Below are experts of layer 5 (counted from 0) of a mixture-of-experts language model. Rows are named router (the router's row for the expert), gate (a neuron's input weights, with its number), up (a neuron's input weights, with its number) and show model dimensions 64-127. Each number is 128 + 32 x the weight over its row's rms, rounded and kept within 0 to 255. Numbers have three digits each.
After each expert's rows: "comes after" lists some tokens at least twice as common just before its tokens as in all text. This comes from a sample of Wikipedia text that the model never trained on. Tokens count by the router's weight.

# expert 14
router:174184111177092171122150152184118126140084151079131071129098105140091116128077110102132112179136107159135128136086211154146137107145139140155108088073138174154176118209143121133126116193111120
gate0:178118145121124092127063091109118118101140079133114122149137124121074123090076072133113192101215149081151037098069111181120139101134102149187147154126116125174134124080146117133096149140127141
up0:112126128119104166077174159139115092138160174160129091122107071093099184148143099155169180155117143130125119124138155140092139088128144117140113111152088113149145126127158107099112165167079142
gate1:088141140133104153112146135135085073151102073138130163117135085117117150117094071137146138125185087133117125120085199132168191090141106162194126115097104126105089108078101119075127098082143138
up1:183181076090110099104144191127077106120140171144103135156068138106112180163065131083143107095076165115068128110081088099141116135157143162171139155114108111142115095101050086120145098115108114
gate2:105176108140098135101113117154146122055203147081069168096139138156188206112104159080115149134124113127168170205148155129140125190096179089168091063147125124165174117163121156109152145110144080
up2:119134100165113149149097176203094191078131131124188150071160091081166099144144095127133151125168175128103107149136126145098167079177140124160110086194121129163108123132107137110074096144136109
gate3:131119147162162104135100112137149133156137048091116132116094145095190117105120157193099172128065070089136161143096103099136134103101124134135128060181115087122109120106123121125095163171117116
up3:086079087162175156147113077108138155145163131136129108124150176157157142154143166181157156105154160139142110108090167131134147097144134099175142118111117163114116113128110096140130197130133135
gate4:147062095091090131136177131095117114128133057177136103124145162128137097109128101109166104140141135081151168134154126152132119102131167132108119096120115115176157098120145143194060092076143130
up4:165131124119131142139144135168091101102088193103164084083133180149161169100147139180143150125129077196117085101117135196118138149177086146161112128145110111128141130084114132148122125186166140
gate5:085058077176129147130135188061117140161140152155122158159101123145127091130157140128117136135145169113156172135167133219102088196172150142132130111152052080132102123159139175156138117095096138
up5:186139160094085142144104118171088155160113166120171188133105174090113105079125127088091145119035172098145091162142135152131133122093133127174140128087141121155127105169102179181139151133128154
gate6:154105134108119141119110138091112115129139093069124077131177072112109122117096102122131180129131186117162149129130105139095117148154099080184153077142130155089149085089137091126147098117086155
up6:124129124131096148115124142114168158137111107134126122162155070186104154085069080110099179142143103156106118130166082156165069124145077122211123079117120149146131067148118126129094197095121152
gate7:154069166147165172127162193095086136141167123069133178200128132090139115158107114107145108115072086115135120103167072063137117146113103137159149139102101105135118111108115111130128110083124124
up7:135141136145164080117103141118149144157133134197064094162150189149092131056123158190072089116151102095052094047092115117141131061126098142110063173121134101166112112075090123084139124128057163
gate8:155143140173163201120124120101132105160082196128089123133122125165106162179158184130120056154093096170155172136124144087144113183046126166176144178151146118081102112158125150163160063078087133
up8:105179176134125126163127128139104140118123140104138080172148129118114143174114151164147156111174149134124100096132095152177140114083117141142147108079142169121140131149097165067128158136157125
gate9:122108111073122092128159095096119132068152125134152204149138146149157135085155105090095068142122085175119116083101100128115090177129167072082111154134189114145148106061123144123111140166125057
up9:130194232134106124124127093178165152139137125146099133122198138229143162177102137156134168139127157114122103139139113128161172098138130077130121104121152169136177153148211144168128116137112135
gate10:118129142144137077147145065089098112127155135150106155137177146122138119204118131133105092158172122122134122092091186129144097148165100119114110151102133169153133082107166098108121099077194108
up10:160137183151105088117116071181071147156090122148169151139135117184076108140165146110149111131095146159177103134104119142084139096058134162201165189125156107174141106133117108136118114126133159
gate11:146146175123093126157095075153155124150136169102093136095140119167133115182141144155122127159088124144146123147122098175138112069138151181119067111124141183059166154141176156134095104205101118
up11:061086089087101141061128154132163092152128133085132107157150178135107113100119201160143118174104154094131134143119134081122123146060134143103133114122150074132073109149152167133182159128114107
gate12:114213150147117182066149134127166109110113127117143117119076080160147057101096131137130072179119103099093147115092118118148087122179104094163134135160185148201103151199084131134147132160149093
up12:167083133094105143105152122152082148081148155122155177138134135166138158057148162137102127110128116134164125115088176163122149169132150103124108130143115103106104164136139134136156097137171136
gate13:101072103126080104117108140082149131168135167160096193101161099055122169117130104143136099158135138118129093158167074113142109136206092160143130175124139083088113127099141124064080156120118171
up13:063092106216120081145121162099118124083110062133159112120127168121109116144142127093151150139111131097148151141111086104174073187137175124154076109126084137103129144098144128167107121133149116
gate14:119128180094117100105119141110104165171184103145133159108121135072122113087167152115175153138133132136144158081112051179154135082194111144125090095141104147140175142144194131120093092164093119
up14:194081089161094110165099084111137135126174138147118157152143122072103090175122100125086095093100163107099128094075177141129102146142109138112133098144183187165142141103120122159118165130132175
gate15:154145143172085140062121143106107114098167110098105115159135104186110089171137093094132136139166137080140130104115077125140119140135106146142090086125122132147158160097177113151121132095093068
up15:109171096129130152055122036171152117143108142197096132099129137103143160148101112159187189169094119129115118094165157070124199156135120149059188131128144115094128111130075183135147137151156147
gate16:084148087082115121146134101117117116216171084105081117174130144104108145071128165166132103188118087185163120097127063127140094139066147084111086136086166143171141134125142143138104038140144212
up16:110070088156056102166112171134128126057114155129111131134065164078103197140135130120141100091104108132100117155132122179159176151108119109137122122180078134130110059154126065113128122147139109
gate17:175129189106147121134132134110171102180134104132126132109128097115138063121145205099122139169073121161125093093175172132090105096155120155127142090073094182073146089131157137183119082089135116
up17:170165153162122135126091105110075120113132122183092153115122134154114067123080157073157123113152133123139070077119102120109131089129096138122134062166196135158139094119132097156081122117147096
gate18:123132166105156111171173145120134126083131165119146121117130085182151143119163104120122076098152156146150148124164144151114137110128160147125152178190070141126126148140173097191172152104152115
up18:148089084114202139139166150134128077115118095057185111136115151144102124153122149151143138158104108128126106152152111120069141146178103138097103139142108110159148122110111144120139078114089172
comes after: "\n", " |", "-", "|", " (", ")"

# expert 0
router:160134102115120124126158161155158103138084159107103124173145128161113165112098097121079154125142107145118098073147118162157100141114170134118140085125132124131154140152136189141150129129137054
gate0:147162117099118118149176158162109099103100092076102183143161152146138132122150125119118090119178159152107158208168135140133084056052109130112112142090135115169130118090098139144104106164099063
up0:141093170098100084070114114149142131076170161081142154189115182111078174125162177112147112133116142120144121142126189143190131167161118115135090147108152132126083133088132097112161125150109132
gate1:144127124138132121183077171171156096198131105153098178127134135124129055100113144168128128142130083121177089149153096150103164055093064155196096115154076129158176059089151127103136147067106125
up1:080119169106137142142161129120163087085100137157117084164170125106151132161104147145166149114198142115115152113120113166149096136125142169066156129168121141111029180108123113160098101120156126
gate2:138121114122091160162111160117113142122173119156084135133150105149118102180121111133158143137088126135164123094081121130086165105176125158164114039126144136059106125183126139173111122120062041
up2:175160113136075136126095124106094139086199089142149120104124078126080086176140123137154234167117142126122130112109077161088174165097041154114142103131116144139195125100123088067077179138124138
gate3:128070149084070102165155153201155153109080119143172158146154123100107185114169196104171168150118121127180056161151135088122162147103056130077135092095186117141130151159122154131114099146153172
up3:112185090135121143130138076081093134179128138121145202090115126183089077079096072104120161093147197152095114105177153091149122110161200073153104176206166115097104112150132136122149087069104102
gate4:140116134098126170100104105134140133136202219089122172133112080249105080113124084142165142148093091135111160142158137161153097167108119174119184228123130147083143132085117072099136056098159132
up4:103109112193151145087155146120130202095140111111131116108173171166124120159174172129114109135137150120107128130121149145034159144099118149136066132107141170181084086105097133107157111074092114
gate5:124145156108131134096104125130105095135155168116158107167108140124175157089122155104135141160146106157136152201146120175183125107106181085137157130070148137092125137146113121121105067088071109
up5:133125144141200105138189100129168085088114130158168154149106125136138190092151153184205136163165068206151127140128139093128147134148095129154116104141132138132179052093151155138102071105123138
gate6:177082133094161115151101126150162158149120091139109084166129092101125239107127162134108104150155119124115149146143183177121119109089098158095072112128115059132159095114145089101056146119115178
up6:092125143125107086125135149120113167141149107097138079128124122060215171084118058136071161119176117099133109071148132154061105093155115130188080130120063086113170089141050081120129135130122153
gate7:137156143191106102167114126121099152170156128101190105136185117136132158124144160106137103150177164115125159167112118173120111065114154123157141152102183091126120136077156107135115162095150118
up7:137119100107162096150087149113205125145125117143104160188136160204128138136134082116092169115138137103139127079055089118096213118153177116090146107116136131105091131161117110121180096082135123
gate8:111065159084092184160174155177115120142120117156124140121109053126177083144119135145162066182092160103107153088109156131111080145108098134106204134056091163141109165126130168104085082089174083
up8:112124198110095136110166152129157068164127098183155082066054133099153154171165124128058109122145155176121141086168185134151070158131176132106125101154175115176138129086150207117210116110163139
gate9:125072153117164162123211123136177055176120054094129186107157118077123128095085172137167151107154137158099072106203085144070156080138151131109165135121102068124109153097096139111149115124114114
up9:106120109096154118112156071121104126159079105139105104122051148129124171080105141122157146069123099148100126124154062140111112101121134073141112138179103135103084146112136138093147140076168131
gate10:114113114107103121195080120114191075064100109114122103154131185169148145096084151142109122162159120116198149111087107114141127120130072153102162135147144103095124080075119131108146133166128119
up10:218146209140196111128189090140087057105158125115081125133158105084159152105084142150154125088044114146115086136145125158104092165168117150098157101187111133144121173103063102154099115129051121
gate11:171175112119066120135127123122116100156138173122122183134113129083098120140077105126098100162157097136056131147095093166113135162091060161116114139132212125164229142114118147148131127136175105
up11:147168113134120217094142142114133126105099140143071135111112081104148086146151158160166081161115082126099187115111089105121154154137137146106171115127114124165139186099138130096125170181132127
gate12:120151125145172152154127117104092061154063121175125138149105089116067119145178106110116094101125198111181109068057108153095169131113076185114124152147083143175050146161137097080123193109098115
up12:113101148121127056162107107097170090054131084058164145098110090123134149175121079138144139127128076139131137109129116141175134100110181037125127138102143127133112153116118175094195129098116131
gate13:150121154082085110105138126094174110099173151104186118169127143195089090155165121150133158150116081173136125168175108164139096157120129124151056117138147151193118114129144128148190116123103138
up13:130138141044067122110165138191176150123082133128135108195100141082098091128087161136155144107154101165108149180178078145119181154134154159123093148136055107145112119081132163121196096154214086
gate14:126159069125146116125146110085144178118127152082153125087180145162098101131135144152126184185073136098087170105112129166126085120146122105082127097058091131095123116103143157067112142091076207
up14:115203109134117129109153130121078103089096111081120156095098146179120073131168181143103087173138163129142121192162134116095098139100179111109128162149152178146132167091115143129083173117135190
gate15:148139071140171185115153157173143180132104170060109161113128156186152170140143169133126163108138146154138107091093177160144137144111051093073128118120103174130123161129173171140172098130174092
up15:188126090123144074084130095112148115153150088179211159137110108167136098106159143141121147155196162181167084143118169163185078182145198157141134131097097117028157091141094172148164128111174102
gate16:133138176169131133148167140191138147165093148136136099179145173120160165121104090092162123120154101119191106182091084157069123129083147177117152095094113135125120119150078122084097080150110127
up16:150124135134081147132164070135085134079154144111189122165104091127134166165208158173153165077150090052115131132144140110118118122152135164197133100168193142127067126111149197137120185145151137
gate17:115106157142112141113098154097099103145122112144140093147145086121125096125119078130105193128146101082151148114123082172148156122106087164106091084145126157094108116160124183109145153123141171
up17:122106159140129105061143125110214101144096058144149154120071117141135130121125071164132113153150108163127115158156110123132136141088161112161147156172029131165061148090103142190103089156085165
gate18:103138130106145187096214153114163163128151163152159155119103082132129124144097113080132125100092168115094103160140131080109122139128184123118111139177117174208089109145148169098114119145151151
up18:174123116123053129093132089090117133121132113156136140075139146116126140124128107128191144141127146065194082143157177133079136213166163130129156158090139075135146147170096179093184132159101184
comes after: " the", " a", " of", " and", " to", " is"

# expert 12
router:155113076148124159115156179162147150134141143121143119154111172096077128129104096077098166165115115158127112131094127139106119110117150124075159096091107146156139127122138090097152098139116133
gate0:153159073113117120041125097149137094099170167185143153150188108103111133153149107140159085139103122144169159095126157092132143123187153148129173176139118154178106156030115096032161124104092120
up0:091096117135115124123104147125119150097142110132122153159125115092144110164196156137211129148099106118139142139070143097130099125146167134133140139132129185176106185127130104094142116113132136
gate1:158125076159141145127108127156144202106145073102166190138132122097102105128106083114130153111104139110147084146159151130163112111169086082121136137105134091131141162099145147095103115147148149
up1:018132134133107205125142109130152197132122114129168113060155148114081159151126165154123131168115114120127036128064058109095071083100130127177154122020181139160096156134110120107093186075161120
gate2:184101126173162146159151109132127174145107165147154133047171111081139128128171098133130146179046153101164146105160093119094159083130078112126185152165205090091122175157181124171108154100118128
up2:183166133149140153067040107174126117126122154141087131145132101121163199084102201173149095128124098151109127121089149095119162125106148142139120121103132129181140075106084143156141103116111108
gate3:089134149149059123073155141126099079157098157175103127169104150179030132160164107080157162185112161154110170135130148112107072108149132166141124131093156121135150105112108136133138121189106133
up3:108183115107123078110193110144110132134162176169114146155093125076161160105201098205118119108137144117084123128142109126137100164166135127143157129124129124161191124094035146139121088099107177
gate4:128134123139169124149157089158088113111072164135142103062101107124146103088162147127127089086153149140079125136099127131173113113136088123104181104103108138094128062162162060173104140111095110
up4:171115170124177113077124165173110196088105075179130186082117075146144186130143087101132127136131131069118100164138083139151160107137160097155111100164123126171131125113166098144177123166130119
gate5:145102115166106110086113200117143087129126189115105154094159081116118180140147131174153043120154114124133158073105104138115106135173135115115162127130175088140138125151094152108133105139113187
up5:140157116154138054142147114118118086092125161144127127129069151166135136065138062105099153103175167122092143121132166139094168127089134121123175093101138132088069132136092151121212102191204170
gate6:105171145214095159163147108114101097176131109128090101114120170099135113101146032110061125104059140113116119180124164111162105119178149167127172112096103126114140115169152094134178184123111102
up6:085128089203150141124180131146118103182089144112114086130098114124174145160139092146114118147115164142133153202078147100182137174130186152143163101161100140086155095062056161104121153114143172
gate7:131187164122131134138143085103127124125136109142155136140110102133192109145114128122181198157124133140154140118165103155065091115109092161108108135121108122138101097193122146167095127104104169
up7:123178128160129122160179039096125086119149111134157130096127107129129146095112118084198144130143125131135169138163109150078139143157100110171166157108163113146167193148099148153106137118071134
gate8:154102161054198137180150134108092095123136160135095099128150124076122126107152168132139164111137154122121105166096165092100133153113066168193132167099091053160121100131144105176089120159144102
up8:157103105168113144149086161163086123128156199151102093142191151094106148098128146099130152135167125094098146160120141179108117145088142070112101109101139162093101070129117134093102178111119115
gate9:092129117129153166116139123114142121081164117143150186132107154155115107098103165138161144097141072155209079171163049144124198096143097150128127117077136106157107136116140112159107104103146110
up9:124118140095108052110084122145123147156069136152125153066140138125086125174070100144155145114113125121080113133079132117118154194126145085158130069174152184181091078127104153140107135121082127
gate10:128131110060119143122098123121156157140153167112096158141137083127102173121157142126128143105178155167164093144124153160130138100107119145111039150117161142105097123122199146113136067085145100
up10:090138134097167097119129149118102107198151192157101129135108120193171082138139119125137088177142138148137155132141147135137115085099097103134108118100067107105125048154142076224101094142143152
gate11:145079151111136100110132049135089131123169158103151084174142138129128216081082198156102076063116118103131092070164138130084185121089120132119098123135134138057089123101156095120098141123139166
up11:098103159135119154092161058151112148136152094150138142125130119173111150094124142070150133119089090112098150115112104083119109113134184148134126126156065137110126166067130156129089123112142086
gate12:184166135137092112128179196128128090091075145181106172114057103138090179135072173139066075174130159159126164179129120174154175095116130165065113126140111086122143165111125149084179102102132198
up12:126153109159159150096169167145123125151117122186094099162156075185131128131138218189162132100145108183145112079169107148078144107085136118171108071133130159122120145152184159086116214078123114
gate13:130125148163128124095148142138182151120119123093111138157104095094137100117130092145145125136181118131142124126094096131060058138080206168111083074091139122175121127106055160121157115134086135
up13:136126159091116121101108164181098115164062162111129088168082122127148126121153212083161070142158099111084115139111133097148158141159130079124122104138163085120123167133129149083098128121136122
gate14:098146126099143142136147108174163126113086132143134192106067146124086151108124126073118079198121118116152145148074137123125149107084057080161084145127073164119161143087118135080158178163149141
up14:234179124075113058119032160158139164164109097115143032107109160130133129143106149201115186055172130101113100144148105076128117095186103141150132169152101189091131161130157180164142150126165122
gate15:133138176139154084182167122134108109120118127126116157137085149089156163121163164147123109087104130084097153129126119145123124166081108121153132090153108103134122153137093089087124162134107120
up15:095164145170101191175114140144121137166109129131141130125133085107192102058073073144165155112113150120177120133162084162097157096185074122162121140123181175143162130181144118127142154149174128
gate16:129105126088124120105185089119151115131093133124125073114139128142116125087188112043172131071125107179148151125122156097104097173065083084068140106125172083088147146214142132187132123121136150
up16:129122165129159148067132127129130082095130146092128182150166121115150138142155166094132106137054139114072120121135098063105170103152143084169065153147089170174090142099131136115133131146130112
gate17:146135100201132113153144102144109134153151109144117114096146092195103145117130090111143102130093146116218141153160104098200153203120133174107087118069113127122078109146097168092140127145121120
up17:094158102157132143133159128142161115103167135067153153115160129145183115105148125138117097108136130163055172155141150117166125137166105195103110156165144161133184132128081095129113060107178096
gate18:132123143202077165173094143100087105135107125100126140168143140084105138102108070136111114147167113181106177105170137158128110174140124149126182124128153142119186133068124079092140121107133151
up18:139137132090143144104179110166133124081135143119068120139115145169175142141140123095168153122109121120170101099160100129138119077041146126102181135140139125112099117142109091125187112102124151
comes after: "-", " the", " of", ":", " and", " \""

# expert 3
router:146152148213168179112169133107156117129102125088154094125103124129110105050050109136140149137071096169117140093100175151140142127101230162129145137151106117114099185174147107136099086150168116
gate0:169153123131119069180086181111144169116151148099148133121206097133141131136141129120148084100121165110098132060102124073083114165107098098117099131154122160203115080136127088196108127137130097
up0:154138145155153072119118089121197127089098140153114144083121160089104137155188114136178083107133174107145099092114186105112081148091168103083176114124167124154121106183154078179155075119187076
gate1:180067114129135095104075132102174129163088186175102121133110146106145093118113121157109142058098137127114123151124114091115140127154122147170117105107095111083163088137082111093199101096138194
up1:165120093091165079127193163177108087121159132077096115078067103069165143144151127112123136111207133146185173138098124113153168108124136138047147073101135149050161130184112114150136172110132080
gate2:103084157221205194144086170161154116050189109155151127119099141150091161109191116121151112149088160116114144171154176153134163113136149172088165136117093177106138138132125141169165095132114083
up2:088194144113184140074124114126056158170131121124083082138119150142172115103094132141151116133136146135143168092121136164140156204060192089118128093145172158151149143120089092134174142096118147
gate3:119157173130139139172098163147088030114166154124134138139173113109065149132087112125129098107179132113049117167164173104106139164178124155155121078145159149105127115153153134121074075157095088
up3:040183114158161112222095095175077142104172179138111108122191105073123156118157083130117152104188127065077143137158172110132170124123144160186128183169149162164112085121153129151091078139113113
gate4:144110114133173150113138112142113162101093170124122150104112126152155168064148158109111106153088132007107158107147158140139161135207155114168139158136098098049119182038162120167091111189089131
up4:121150159155137123122138100137126137105095151130103106128151131084090095163093130175119073094103165093144107150171102115161125114143102100068117114172123101173176079120144151077106111175143149
gate5:120126158122052146110101150145140103126147114166168131106176194142117172110163148120180114106096081079159143144125116095127075120087128150153217097095078107136159158134160104181106122147048187
up5:163107127074143136166148122105137138103108135144126152116124100132157125112132136169132113107147182139107067142128130147160098142109093112157129114136185192115148049147112120118215174104064148
gate6:177095101117121108121044133122188150140147086057129139138167119124120134144093145145199075160190128092124165096147170155128148186152080170117143091108165155146161120120098128140100097088183107
up6:111106140107142117096069164125105113172124085103155144099169134096190116068097150166174115104126101124138132153144124149133125139128183086110122113130145131106051138074114121115137115122153084
gate7:071084093199140123106177093129130123162156082122170107104144104170171137109131176083108147100112124039166097126104152115127104176104129148129149144159109118120165126065110156135162128122135113
up7:093124107191167179131123095130127067077120099077091199137103125131197172099167119097141136180100101139118118175134176174074156128120140137119154109104073115105132028160116108172198097112140121
gate8:175121099171122131130094150144171118130082154114164100143072094145062133110178137111134138111130147090161084130137069124097115140112129141113140096172109098138185101092144173120132147168129151
up8:192117136150119138147054171142098178124147101091087109107064096101120119129093118168011203131191186086098162114126146070112139098182167123084142101110107115136108105107104155172140154130174155
gate9:103061113098075126102132082084089135108156125182168152203157110140129064087128076101126110116109138066121134139111158128146094135162159113096156124127164087118129122090117119108146014069183128
up9:147166102106100105139137110152114134152123133094151157146146192100134126163120142135086110065098077119152115094144104120120083112125081142118105160136126129161134105131168117111142114171092188
gate10:111122127124123134127082168192129147135119130071141027082123184108119150169124132099110152191182122087173135104167084139185191133094127093129123086085166102160152101080100126145131143187143127
up10:143158116144136113138137097117089129182148039194070128161106094133101105124146092154105126110111176084081077159119153142134023101094133114068056192139114145102161141121071117117174154127143140
gate11:139096119151119117173137113143149092145175105158134100137139117168055130145113127125186146168131144156134132165103146162100123148115103156158163110110199146149165153119092094114148103110157085
up11:047140086137088172120149134141108141142078156151114163061174103085155132181167164130135145203075121148177116158074114168140100169160145124096118140116134126131090110155155155206149091127122171
gate12:066153071125142104104137140144139159136127112156088220120171057203176150080169101119069115118176114130100092174148147083152110142097163113063096146201101150147104152077138121135135070086102084
up12:108116188160150163205132100113111170134108128098113120194086153024125168101076146126142151162143153100145134119156038152115144143163087105186165099043115034119149113164100093114118145179154192
gate13:097144142118109128172088056144138096100119151125151113091102190146096165069128172136115105117083133132181167092126172144106106115138189188054156144155161093130107093123153139144095109147109171
up13:129160137167095163158134149129151181136137091137103102079167107224155105173100129134116185105146144102104137160087087137129119107048109168151146100119131176083168161115134112153142173083124147
gate14:117042116098116117101135070118117164114112121116083133173144158149133139074167165127112178136170153122096139104093068123139125090068098113135126149122175101089095142124129170098110100160164165
up14:144152114192139125108141153074163108120110158165092158146100098085036144205174119122123091117135125130129121151143167134123108156126130123129154092112113121111134109186099092144109094114083155
gate15:100064095100158148099102134100087147094097115067112118125149100105149129159157167154145178111110112151101098104105117126097173168149146120101127190216159055126091127162148077145091141088141163
up15:203160115118179087147151109103126139133152150124167094110168128125138177145172097141166097109142142117113154129076125129092166128100064117088144116167102153157132174112141158076109120110114166
gate16:111107117098117112166124120145127079125141069177138135151160140164116127184079131112140120139106138131121165159180122151065098133121141102085174133126134136118135116072155114213136151128140110
up16:181164175109090158117082229121134143096182185092150125069116088161157163053167128200128114093119186114114129082073149101144129055126085162160119125147146117129190134139126113082125151156108168
gate17:138153084099138109162083111081109067120165134159111150135140196087145105201127111081148112083174176135188134097138153176148070122149129142098128074199128156065175144121162147118070118109062113
up17:152170121154180140121139101093103120154128167105144154085143174084118098161086143140164120121109160143132137107156128194136094153156226156095111059204125138048102133157161126149089148139064122
gate18:169158115116136157098137125161208133081115141085102067141110106141085112108117156108135101175089099107147181100157078182148098135154142097094125150129159153135102098138162113075151156129112032
up18:148109169139174083141094089164185132094158140149125142115070151119189070111138100160148115120081167172140153153099116098120102152155142119131123162138118152142149109119164098127080161155155125
comes after: "\n", " ", ")", " 0", "%", " 1"

# expert 6
router:119149098145111125110115122127152046106088196110152097160125140148119124087063078108110143130185144128098134113091114083145164132128166133185060157105146164152090151148137148132115188158120029
gate0:088174137165107102138100174137163093088170110171192191160113146115143153139125132165095127148148111105135139094155080073179134089109129148165060159192100064116115139096168101121187161138129182
up0:112147109111103123091183064194170138170133151114106142162095133142123176133131104117144140038121130163124133090093155173179172126117120147117202101124120157108161109110156115057108087050108141
gate1:157077111190118179100149159147126122130118108073055126074107129132136089133174071174134151148134153126092102104157099153189145094104097097162074115132145123115125087078148130070074117163127122
up1:113099144048150084104089120127163108081105150132145104130150143122128158136101135179180094123120134146123135105146149170124127113204118085120213088072125125115175173140150145097105138154101094
gate2:133176097071189095076108151118149128124115164174204110164099139117097106179116103136091084109154128138130162135103111121168120108145151134128128136196174097096119166126129100151180098139050118
up2:197145192058122111078083122069131116121122130167119155078113166161119081111068071128164087119127125094153116099135155093101125108095133144107142164123176209144110136146139072131143204164090149
gate3:134126077122170169116124091108225100117106086107151113145107075129110139076095157144172124144164130137118152166116170114166085124106156050145115144159142127164137108116104054148172125124120115
up3:148151090130110118139138133076092147122100064081151106087066118152075100113090129142055133131113162158147147138111082133130132150085093147135076160143170073193072117190129138107146163152103156
gate4:150174099122150145080184124066101061153154167165157116186132155132105144137102135121128080095135117081148125104147107099148130219105186185062108130119134144107103121155094085169074139129046118
up4:101097174156157113159065095122098175135127129183147167123153099109158102135131126084167134145110130149173138170126114145162109129124129087144114138081154163168148126094131150149170125147095135
gate5:078175141131133127097087166149101108165150116061128129098070126120123160137108115113133152157114146142095153159142117163177127145141107155181138062131162129103162137143142076143148155122085110
up5:165108143089132125155141166102125143123097134102158164119139073099162093079123128105199121097182093179119163179119114127159162046118093121135102129147106126090150119112131150110120123145097129
gate6:092088117087196136182124091104119097166084101139136186097090144146156099125125119107135141126144194100138123090117220059162131190211099148152077073160132124118106147126073149111119112137128161
up6:164125172146112156128093207156086166175099160102144072120134127155127132103153117128124175096136056098121095135171129095131122140109170129190161164189128085132089101138120155102176127095111149
gate7:164122110122149174112176183130090178167113120128104149114112150175095104116148135112099086103139104141119075141132191127123118141138114145128091105151179116124076179101162085156118157162108125
up7:180134126122131149209105174119110135142071148112137173136106112146131083141099090080098068067170096143084129065143134142068179118137136048151097074122143098124100160139063132165174183141165088
gate8:154069100126112080143125065121163119149168112118126157109043110128185072074134139167122149091090093104167168095183143119139100113104090142124122120212085155146128113094123157145142120135113096
up8:128219133140133180167122119167075144049131121109111113178168190210104133189190128177111074126126084186133108125184187119187120113129126080112165106132099122153100096127138122114180173079094156
gate9:114140088091054126140066193083180145123153185145208073052129145165116135129120139112131099116127116117018168139138133095113139110122070124130143182140126060161127135138127136135165143162092179
up9:127149187096088106144123134066136107106097149123141166161145161092066089098133178184136241082084194134083149114135174136126118152130155138106129108073136183168097085064119106155112155190154114
gate10:163111186115171087142079154121137171113119154107190080154111081097115078154059093110143147127067151123092141117115130172084121136113195139102164151104118132137093120128145106084129147164126109
up10:145145141122132135105136113167037134099119142114126164096065144133153106066184108152138093128119141114129071130121070126151130122185119068087060061171148135131192107137124126167129091149131156
gate11:105084153120158131144095133152119116116159116141156110141170161122105173170078118093154130086101143049139201086092123071086114110183121130125141103139129094102094110134142096134098089094103067
up11:151174108138206077072140142158146126110152110169101056135114085069152154141109130123155154138138155062089146108186083137114112117151129191138110098151100127123126137112136164113111132157086174
gate12:058143093153152147159115099171181139083098171159089116076118139145110148105080118133104132102078182123149092132163059160140122142135100066115118135163090173087125153134086107113230161160194157
up12:068134131121121144144180119117178138125129134084109133124158130132108139084156124175120080131122207162111121106186106088088195169136129121134134120140123109156149148131148133140140157174124140
gate13:153128140136115149147113088093137159156173085101113130139098125110097041082077066130142095123110117132047118066119140071188179117162090178179112151098152121203137202184165145106160119193137155
up13:122123128146087117092127135071057092160126123161126177107118118104133141196178157136125176074167167114135141073088155165110066156141212135172094126140123109108068128067041145144128110078112104
gate14:127086093129051132097145148135187106116113167174138118082168072070126099141129133149238134111113153083099103132148148121145091155165115108183118130093121132072098157121076182107157116130140161
up14:061090123117161086069112063106111116105127178112167094144124152162120133155128106083097094177105116178137135167094076113121121144215180105125025147110114147150098110123196070116109118183104130
gate15:149062184160090122080102122130139061148188144121082135127124115152136170087121125112141148063146127102206131083112162128078092156082075156120143124128133123096134124143057145128117151112102134
up15:124102135165101095127107092117116083119097170189127158123151116135123094073124151106096154062141158130092095116128102073210152145134098134136058166099087112042103112164111129152089077145118127
gate16:171069118148147115059207090151117188142151102147106196149163153105205168167152112144174139139121122130086127137172179165152145149130116123131108116147092140154158132173171163090115094136091130
up16:116150130150135082042081123115137155127129140093140085107066142138157210114179143128102151168128137113102131182108099141109186160140068202127097144135092097151076149150129165150170126104105141
gate17:096151132171092094087169131098120118080131111117126185128108116088128092120157142124119118114164147113109157115117109125117113095178091120179127103100123078084095136107121108101169126150160150
up17:101175085107148159147121155123129184129168110142132128099132067144118142078151197075073102089134097155180135138096079117157091147097151098139094134182161168063088197158090084174134138084129179
gate18:166144122165104115104158105152113142121152112190060126157180147121114108143107075194127104135141108125144098174156146138112153119181146120148065103132197116156120177126119131127105124130200099
up18:140146076193176175122116164085139133103142173159086125139149120117164173170098144174100142116190132106158169114156134151132116088165117123124145137075159170116100083083187177157106118144123124
comes after: " |", "–", ".", " (", ",", "|"